python train.py --num_hidden_layers=8 --d_expert=192 --hidden_act="swiglu" --routed_scale=1.5 --norm_place="pre" --init_std_down=0.0428 --optimizer="soap_variant" --schedule="wsd"
Below are experts of layer 3 (counted from 0) of a mixture-of-experts language model. Rows are named router (the router's row for the expert), gate (a neuron's input weights, with its number), up (a neuron's input weights, with its number) and show model dimensions 0-255. Each number is 128 + 24 x the weight over its row's rms, rounded and kept within 0 to 255.
Before each expert's rows: a language model's description of what the expert responds to. This comes from a sample of Wikipedia text that the model never trained on.

# expert 0
What it handles: First pieces of common English nouns and verbs after articles or possessives, such as dis, comp, gra(ce), aw(akening), gather(ings).
router [120 102  97 108 162 126 152 135 101 138 162 117 116 175 143 134 126 116  98 124 117 106 135 110 150 132 145 145 132 134  77  90 115 104 148 128 138  98 156 128 106  90 148 117 139 134 157  96 138  93 137 109 101 142 112 172 183 139 170 123 167 130 121 118 145 103 163 165 101 133 117 128 132 119 151 145  95 176 169 153 103 147 111 128 113 164 116 146  90  86 124 152 105 118 133  95 140 116 134 140 136 132 114 156 132 118 142 162 159 155 187 127 117  98 123  99 126 126 134 140 117  84 149 106 116  85  95 169 154 133 120 137  94 160 177 113 128 150  80 141 114 110 115 127 127 153 170  95 125 128  76 134 163 103  72 147 130 103 136 146 153  81 155 132 118  69 168  91 151 164 135 140 123 158 142 157 132 114 118 123 105 117 142 156 121 143 137 137 148 110 129 166 152 134  84 107 159 122 144 131 172 144  84 120 144 129 153 122 108 142 139 136 128 125 145 173 114 120 136 168 137 169 130 132 108 100 146 116  71 183 146 121 149 139 120 143 188 122 133 115 123 116 119 132 122 135 101 113 148 128 160 120  90 145 129 154]
gate0 [124 102  88 175 148 129 147 128 120 112 106 131 152 150 149  96 126 185 101 121 112  99 140  77 144 105 165 122 134 158 103 157 107 123 104 151 131 124 117 138 121  98 155 115 111 104 127 125 162  86 161  77 128 133 150 129 138 145 145 145 128 122 133  99 135 116 125 176  90 128 121 115  92 155 122 149 124 121 169 133 157 144 165 105 126  97 125 155 123  91 116 132 109 120  94 152 128 123 136 169 140 128 112 153 102 170 122 112  91 110  92 133 102 152 103 149 125 115 146 158 123 125  99 143 124  92  74 112 121 141 157  96 136 135 172 149  94 124 117 148 103 111 164  98  90 129  89 106 137  70 145 131 180 128 139  99  96 127 111 157 144 130 138 163 153 113 153 105 165 131 111 105 116 141 159 110 150 147 114 141 164 147  74 132 144 138  64 138  90 116 153 111  99 114 159 146 139 101 173 126 136 151 126 141 108 138 130 156 136 139 160  97 164 126 125 135 137 154 134 132 104 181 126 118  94 135  94 145 127 132 147 143 114 103 133 108 172 116 149 145 101 163 166 138 120 128 152 130  94 164 205 140 148 118 124 117]
up0 [140  97 123 103 119 160 145 127 115 148 135  96 131 106 142 115  73 127 164 131  95 138 112 145  97 114 166 104 129 102 115 136 125 178 107 130 140  97 114 153  86 123 147 138  74 144  99 145 119 158 113 103 110  91 137 122 145 151 110 136 129 113  88 145  83 170 135 104 115 111 100 142 167 126 108 110 126 119 127 122 137  97 158  94 120 135 120 137 114 136 196 112 144 143 129 121 151 139  84 104 159 155 110 131 127  86 140 116 129 136 144 166 175 149 132 147  92  96 127 161 112 117 139 123 140 169 146 135 140 123  80 151 120 134 107 107 142 159 141 140 188 146 114 156 148  87 143 103 116 147 115 150 124  78 116 154 133 102 111 129 128 149 145 143  84 155 140 146 170 117 143 155 109 156 123 150 149  85 142 107 112 115 134 143  80 140 131 123 136 120 121 111 111 137 127 132 119 193 138  65  85 104 161 156 139 122 134 127 139 140 156 139 118 131 165  89 139  99 124 108 143  98 146  91 132 140 137 113 123 108 138 134 117 104 109 162  96 158 113 116 107 120 141 137  69 142  60 182 177 155 118 160 131 150 134 150]

# expert 16
What it handles: Country, city and institution nouns, often after "the" or an adjective, such as France, England, Republic, Empire, Force.
router [129  87 125  89 100 125 139  99 124 116 127 119  87 137 121 152 151  85  73 128 101 112 124 126 170  68 170 154  88 149 133  78 150 106 158 115 123 112 164 128  89  79 101 118 139 123 140 117 143 140 157 109 130 137 134 121 157 169 163  86 134 132 131  91 120 152 126  97  70 152 144  79 145 108 146 113 144 148 133 153 114 130 128  72  83 146 120 149  89 138  94 149 125 138 130  84 122 115 133 138  78 133  95 111 119 127 142 159 126 126 144 105 115 116 126 125 122 152 123 115 145 102 120  99 120 119 136 157 176 162 124 154 110 135 135  94 138 135 124 120 140  89  90 118  74 177 171  88 126 104 109 139 162  76 115 137 101 100 104 135 152 109 141 103 133 102 136  91 142 135 146 164 119 141 134 107 113 121  96 156  94 122 133 193 123 143 164 109 139 109 130 153 133 123 125 117 140 133 130 145 119 167 122 116 183 144 174 115 136 101 142  98 141 163 125 146  98  95 134 147 127 133 120 110 111  99 133 112 123 137 153 134 120 179 144 158 116 136  99 114 126  99 131 109  98 143 107 132 171 116 138 136 105 137 125 158]
gate1 [124 140 127 102 147 119 144 105 124 117 120 134 157 134 121 116 120 110  96 169 145 112 120 112  96 128 165 147 104 125 131 174 133 129 136 114 179 132 147 134 140 119  94  71 128 102 136 132 137 107  98  98 126 163 115 139 113 155 136 168 136 167 121 100 141 132 119 148 102 170 125  97 114 121  90 193 152 171 103 120 164 129 101 145 123 150 104 109 130 148  79 110 115 117 110  84 106 153 106 163  98  80 119 141 132  93  63 157 152 153  90 137 138  92 131 122 169 127  83  72  99 174 163 128 149 113 114 132 117 147 103  98 173 123 115  95 150  93 109  97 180 100 120 152  98 118 148 118 122 164 146 135 173 127 133 145 118 127 144 146 138 147 138  93 164 160 127 153 153 148 153 134 107 123 127 128 157 128 126  84 169 158 137 147 198  86 170 154  86 117  80 144 135 151 103 130 136 108 153 136 101 152 155 131 130 115 119 132 122 151 114 143 122 143 137 123 127 111 169 138 145 101 138 144 106 125 130  67 142 124 131 126 131 112 153 132 161  92 141 130 104 127 127 138 155  95 139 125 139 141 138 127 122 124 142 151]
up1 [ 68  97 124 100 120 154 102 143 149 113 131 141 134 121 135 146 181 161 150  98  97 135 165 136 114 112 130 138 131 151 136 124 141 104 119 116 109 132 128 104  93 140 113 151 145 141 114 142 125 184  77 124 122 142 112 114 121 114 111 126 162 117 145  82 107 115  99 120 138  77  87 111  92  87 121 140 198 114 116 164 166  98 142 123  89 134 136 112 104 116 158 153 118 133 125 131 106 103 124  41 118  86  99 147 151 163 146 111 142 131 146 142 141 151 143 155 144 137 146 149 136 103 125 149 149 143 110 110 154 104 121 140 145 124 104 113 133 134 144 115 168 122  61 129 124 113 148 104 117 113  88  87 111 135 126 146  97 104 108 137 130 157 128 160 100 129 122 128 127 125 104 120 143 133  99 119 124 129  76 103  89 131  98 186 101 138 164  97  99 121 133 135 137 118 110 169 125 128 146 102 129 140 149 113 131  98 103  90 150 108  98 163 127 128 110 159 115  86 145 106  98 135 124 126 143 108 188 140 117 110 133 143 119 160  95 123  84  75 133 159 153 130 163  97 124 166 170 103 147  94 129 114 111 121 109 107]

# expert 20
What it handles: Descriptive participles and physical nouns in technical or architectural text, such as framed, lined, located, water, stone, built.
router [123  75 149 137 140 115 163  94 129 154 153 132 101 157 113 155 123 122 100 127  88  98 112 105 133  99 144 171 127 163 106  95  97 135 179 108 136 106 133 139  95 114 125 141 153 152 141 141 155  87 160 112 108 154 117 108 126 139 155 109 166 184 128  78 147 127 126 135 101 149 140 146 140 110 165 190 127 135 163 129 129 149 100 130 134 148  88 149 118 123 110 145 131 120 147  91 124  78 153 104 113 115 121 143 141 127 155 174 136 163 164 138 109 130 106 114 106 151 148 142 104  91 122  87  86 113 129 167 162 154 133 118 139 165 152 109 120 141 127 103 144  92 121 153  97 145 107 107 149 170 129 149 149 149 132 181 161  97  90 135 162  74 125 150 109  98 154 125 148 118 134 132 109 129 144 152 139 150 107 165 108 109 116 153 130 157 138 120 161 104 131 127 119 107 111 138 159 141 167 124 152 178 132 136 151 168 143  84 117  99 163 120 104 163 134 127 106 137 134 131 101 104 122 159  99 106  96 148 117 180 157 106 104 144  94 129 125  90 139  95 152  86 149 119 143 122 107 134 139 145 135 163 106 150 110 154]
gate0 [112 107 146 136 188 121 142 136 134 139 143 177 139 121 127 118 111 129  95 120 123 158 139 133 110  95 111 160  96 109 104 100 142 139 134  97 127 107 156 139 139 126 124 104 130 155 177 141 135 117 153  98 113 159 127 148 165 148 160 162 162  92 187  83 158 126  91 206 125 151 154  91  76 112 119 144  94 131 154 111 110 153 171 126 128 118 121 164  97 144 107  87 146 104 110 129 151 166 118 119 153 109 121 115 154 128 155 152  88 134 150 136 104 142 175 121 156 156 136 132 179 100 140 118 163 138 123 148 132 143  90  99 125 147 112 152 136 128 106 122 138 163 123 100  70 153  97 103 131 106 135  94 158 148 147 145 122 114 142 121 131  91 111 139 142 129 110 113 121 129 117 130 144  95 126 117 125 186 131 126 119 167 118 132 131 123 111 118 119  97 148  88 101 112 105 126 113 148 122 107 129 138 170 118 136 131 133 151 133 149 161 116 103  67 174 154 106 135 123 153  95 118 137 170 131 114 122 116 132 133 137 122 161 179 108 143 141 156 157 103 179 144 119 140 136 127 141 121 103 176 125 179 105  79 114 148]
up0 [ 94 109 122 129 105 124 145 146 134 143 153  76 116  92 106 124 141 108 105 122 130 146 142 159 181 141 104  95 164 109  93 114 126 128 155 168 141 179  98 179 107 136 149 154 142 124  86 100 113 129 150 142 135 135 132 117 112 135  82 106  95 135 104 146  86  99 146  93 135 136 155 130 144 140  77  99 152 148 130 116 124 132 136  79 129 130 144 134 152 100 166 182 136 121 156 120 143 139 156 137 116 147  74 104 131 116 127 122 122 122  92 125 124 172 145 137 109 114 131 124 134 138 135 147 126 146 147  74 169 132 160 120 127 155 121 120 112 142 125 182 103 112 189 169 175 144 154 129 123 149 102 161 115 147 172 124 164 109 159 115 143 176  89 101  86 121 106 121 138 140 120 132 141 134 117 173 126 120  91 115  97  96  71 162 127 145 114  70 110 137 109 126  95 162 140 131 134 128 121 162 149 119 149 148 144  98 118 114  89 141  83 126 166 152 130 108 144 123 109 127 131 154 123  69 143 110 100 137 132 121 147 118 127 173 176 112 107 105 115 140 143 116 160  87 136 146 108 126 129 116 120 110 137 139 123 117]

# expert 45
What it handles: Nouns for people, groups and abstract things, mostly plural, as in children, individuals, species, organisms, rights, often after and, of, with.
router [118  91 110 142 111  79 162  90 106 134 146  86 116 130 147 160 167 119 109 145  97 133 137 104 193  87 156 155  92 171  88  90 137  83 163 137 159  80 175 162 107 129 158  84 128 156 158 108 147 109 130 120  85 153 108 109 157 142 171 127 162 122 103 115 127 143 127 112  88 166 149 120 136 112 132 117 133 149 151 146  95 123 106 104  80 148 119 147 106 111 109 145  83 131 162 113 109 113 103 111 108 132 118 122 142 144 165 141 151 141 155 101 115  95 103  78 108 148 139 126 143 101 127  94 110  95 133 140 154 149 117 150 118 155 128 102 133 149 118 129 132  91 137 118 110 140 143  99 139 115  86 165 146 134 117 148 100  96 103 155 162  93 131  99 111  96 124  80 145 136 146 133 113 161 135 159 117 137 114 163 103 105 144 142 110 155 144  98 156  99 144 170 142 118 108 143 145 163 159 137 144 131 100 124 137 134 143 126 128 105 151 125 135 153 109 146 125 114 135 165 130 121 117 159 107 138 116 146 103 120 157 123  94 142 134 111 171 106 124 105 169 111 154 119 121 132  84 142 150  95 169 156  97 155 125 171]
gate1 [143 129 117  89  95 141 111 143 133 152 171  99 155 140 147 136 149 136 134 115  70 143 119 103  85 157 102 123 130 140 128  69 147 134 117 132 124 149 125  90 155 103  95 104 113 140 138 112  92 114 102 121 129 126 142  99 142 103 150 131 144  68 108 157  84 138 144 157 121 106 141 114  80 108 131 157 145 101 129 144 122 118 112 107 121 123 186 168 116 178 121 102 125 160 173 123 104 100 157 108 116 165 124 132 139 144 114 117 109 115 121 151 108 132 121  86 119 114 148  93 155 115 106 142 154 113 158 107  87 143 167 113 123 126 132 126  99 125 132 109 104 100 120 118 129 130 161 126  99 151 121 102 153 138 140 152 129 113 117  88  94 125 115 104 147 119 107 133 105 172 138  89 112 167 134 100 131 110  78 131 131  94 119 100 100 134 100 106 129  86 115 179 159 173 114 127 125 155 135 148 135 101 115 132 185 147 103 162  88 119 168 130 113 118 137 170 102  92 120 132 121 155 146 127 136 144 149 173 145 175 126 160 123 114 161 152 138 135 174  93 157 118 192 159 142 173 133 126 120 121  97 106 162 125 132 111]
up1 [121 130  99 185 154 152 118 116 168 145 118 137  91 110 144  95 118  94 152 152  92 121 115 177 121 128 140 133 101 163 168 141 152 168 169 124 146 107 154 125  92 146 188 152 179 136 147 157 149 101 135 137 131 173 119 135 147 157 112 101 139 163 147 143 136 123  60 123 157 144 102 135  98 109 139 163 145 141 184 144 136 146 120  93 119 150 124 122 132 164 115 101 126  93 100 198 105 126 138 119 150 151 171 122 115 170 140 153 117 119 116 145  96 116 145 153 148 112 133 129 186 120 102 113  91 138 138 119 117 129 111 164 183 142 153 148 116 162 150 109 122 113 137 157 116 117 103 127 122 128 106 144 114 128 106 137  96 151 120 160 136 139 131 121  89 123 137 141 116 152  95 147 102 102 146 149 120 138 116 146 122 129  85 115 159 117 133 148 125 150 137 126  91 118 107 115 150 134 150 121 134 111 159 135 132 175 162  90 155 123  98 152 121 113 137 142 126 157 162 118 133 150 118 141 155 123 100 160  72 117 147 133  85 153 145 109 123 120 138 177 143 156 132 159  71  91 154 108 126 101 120 175 136 145 148 128]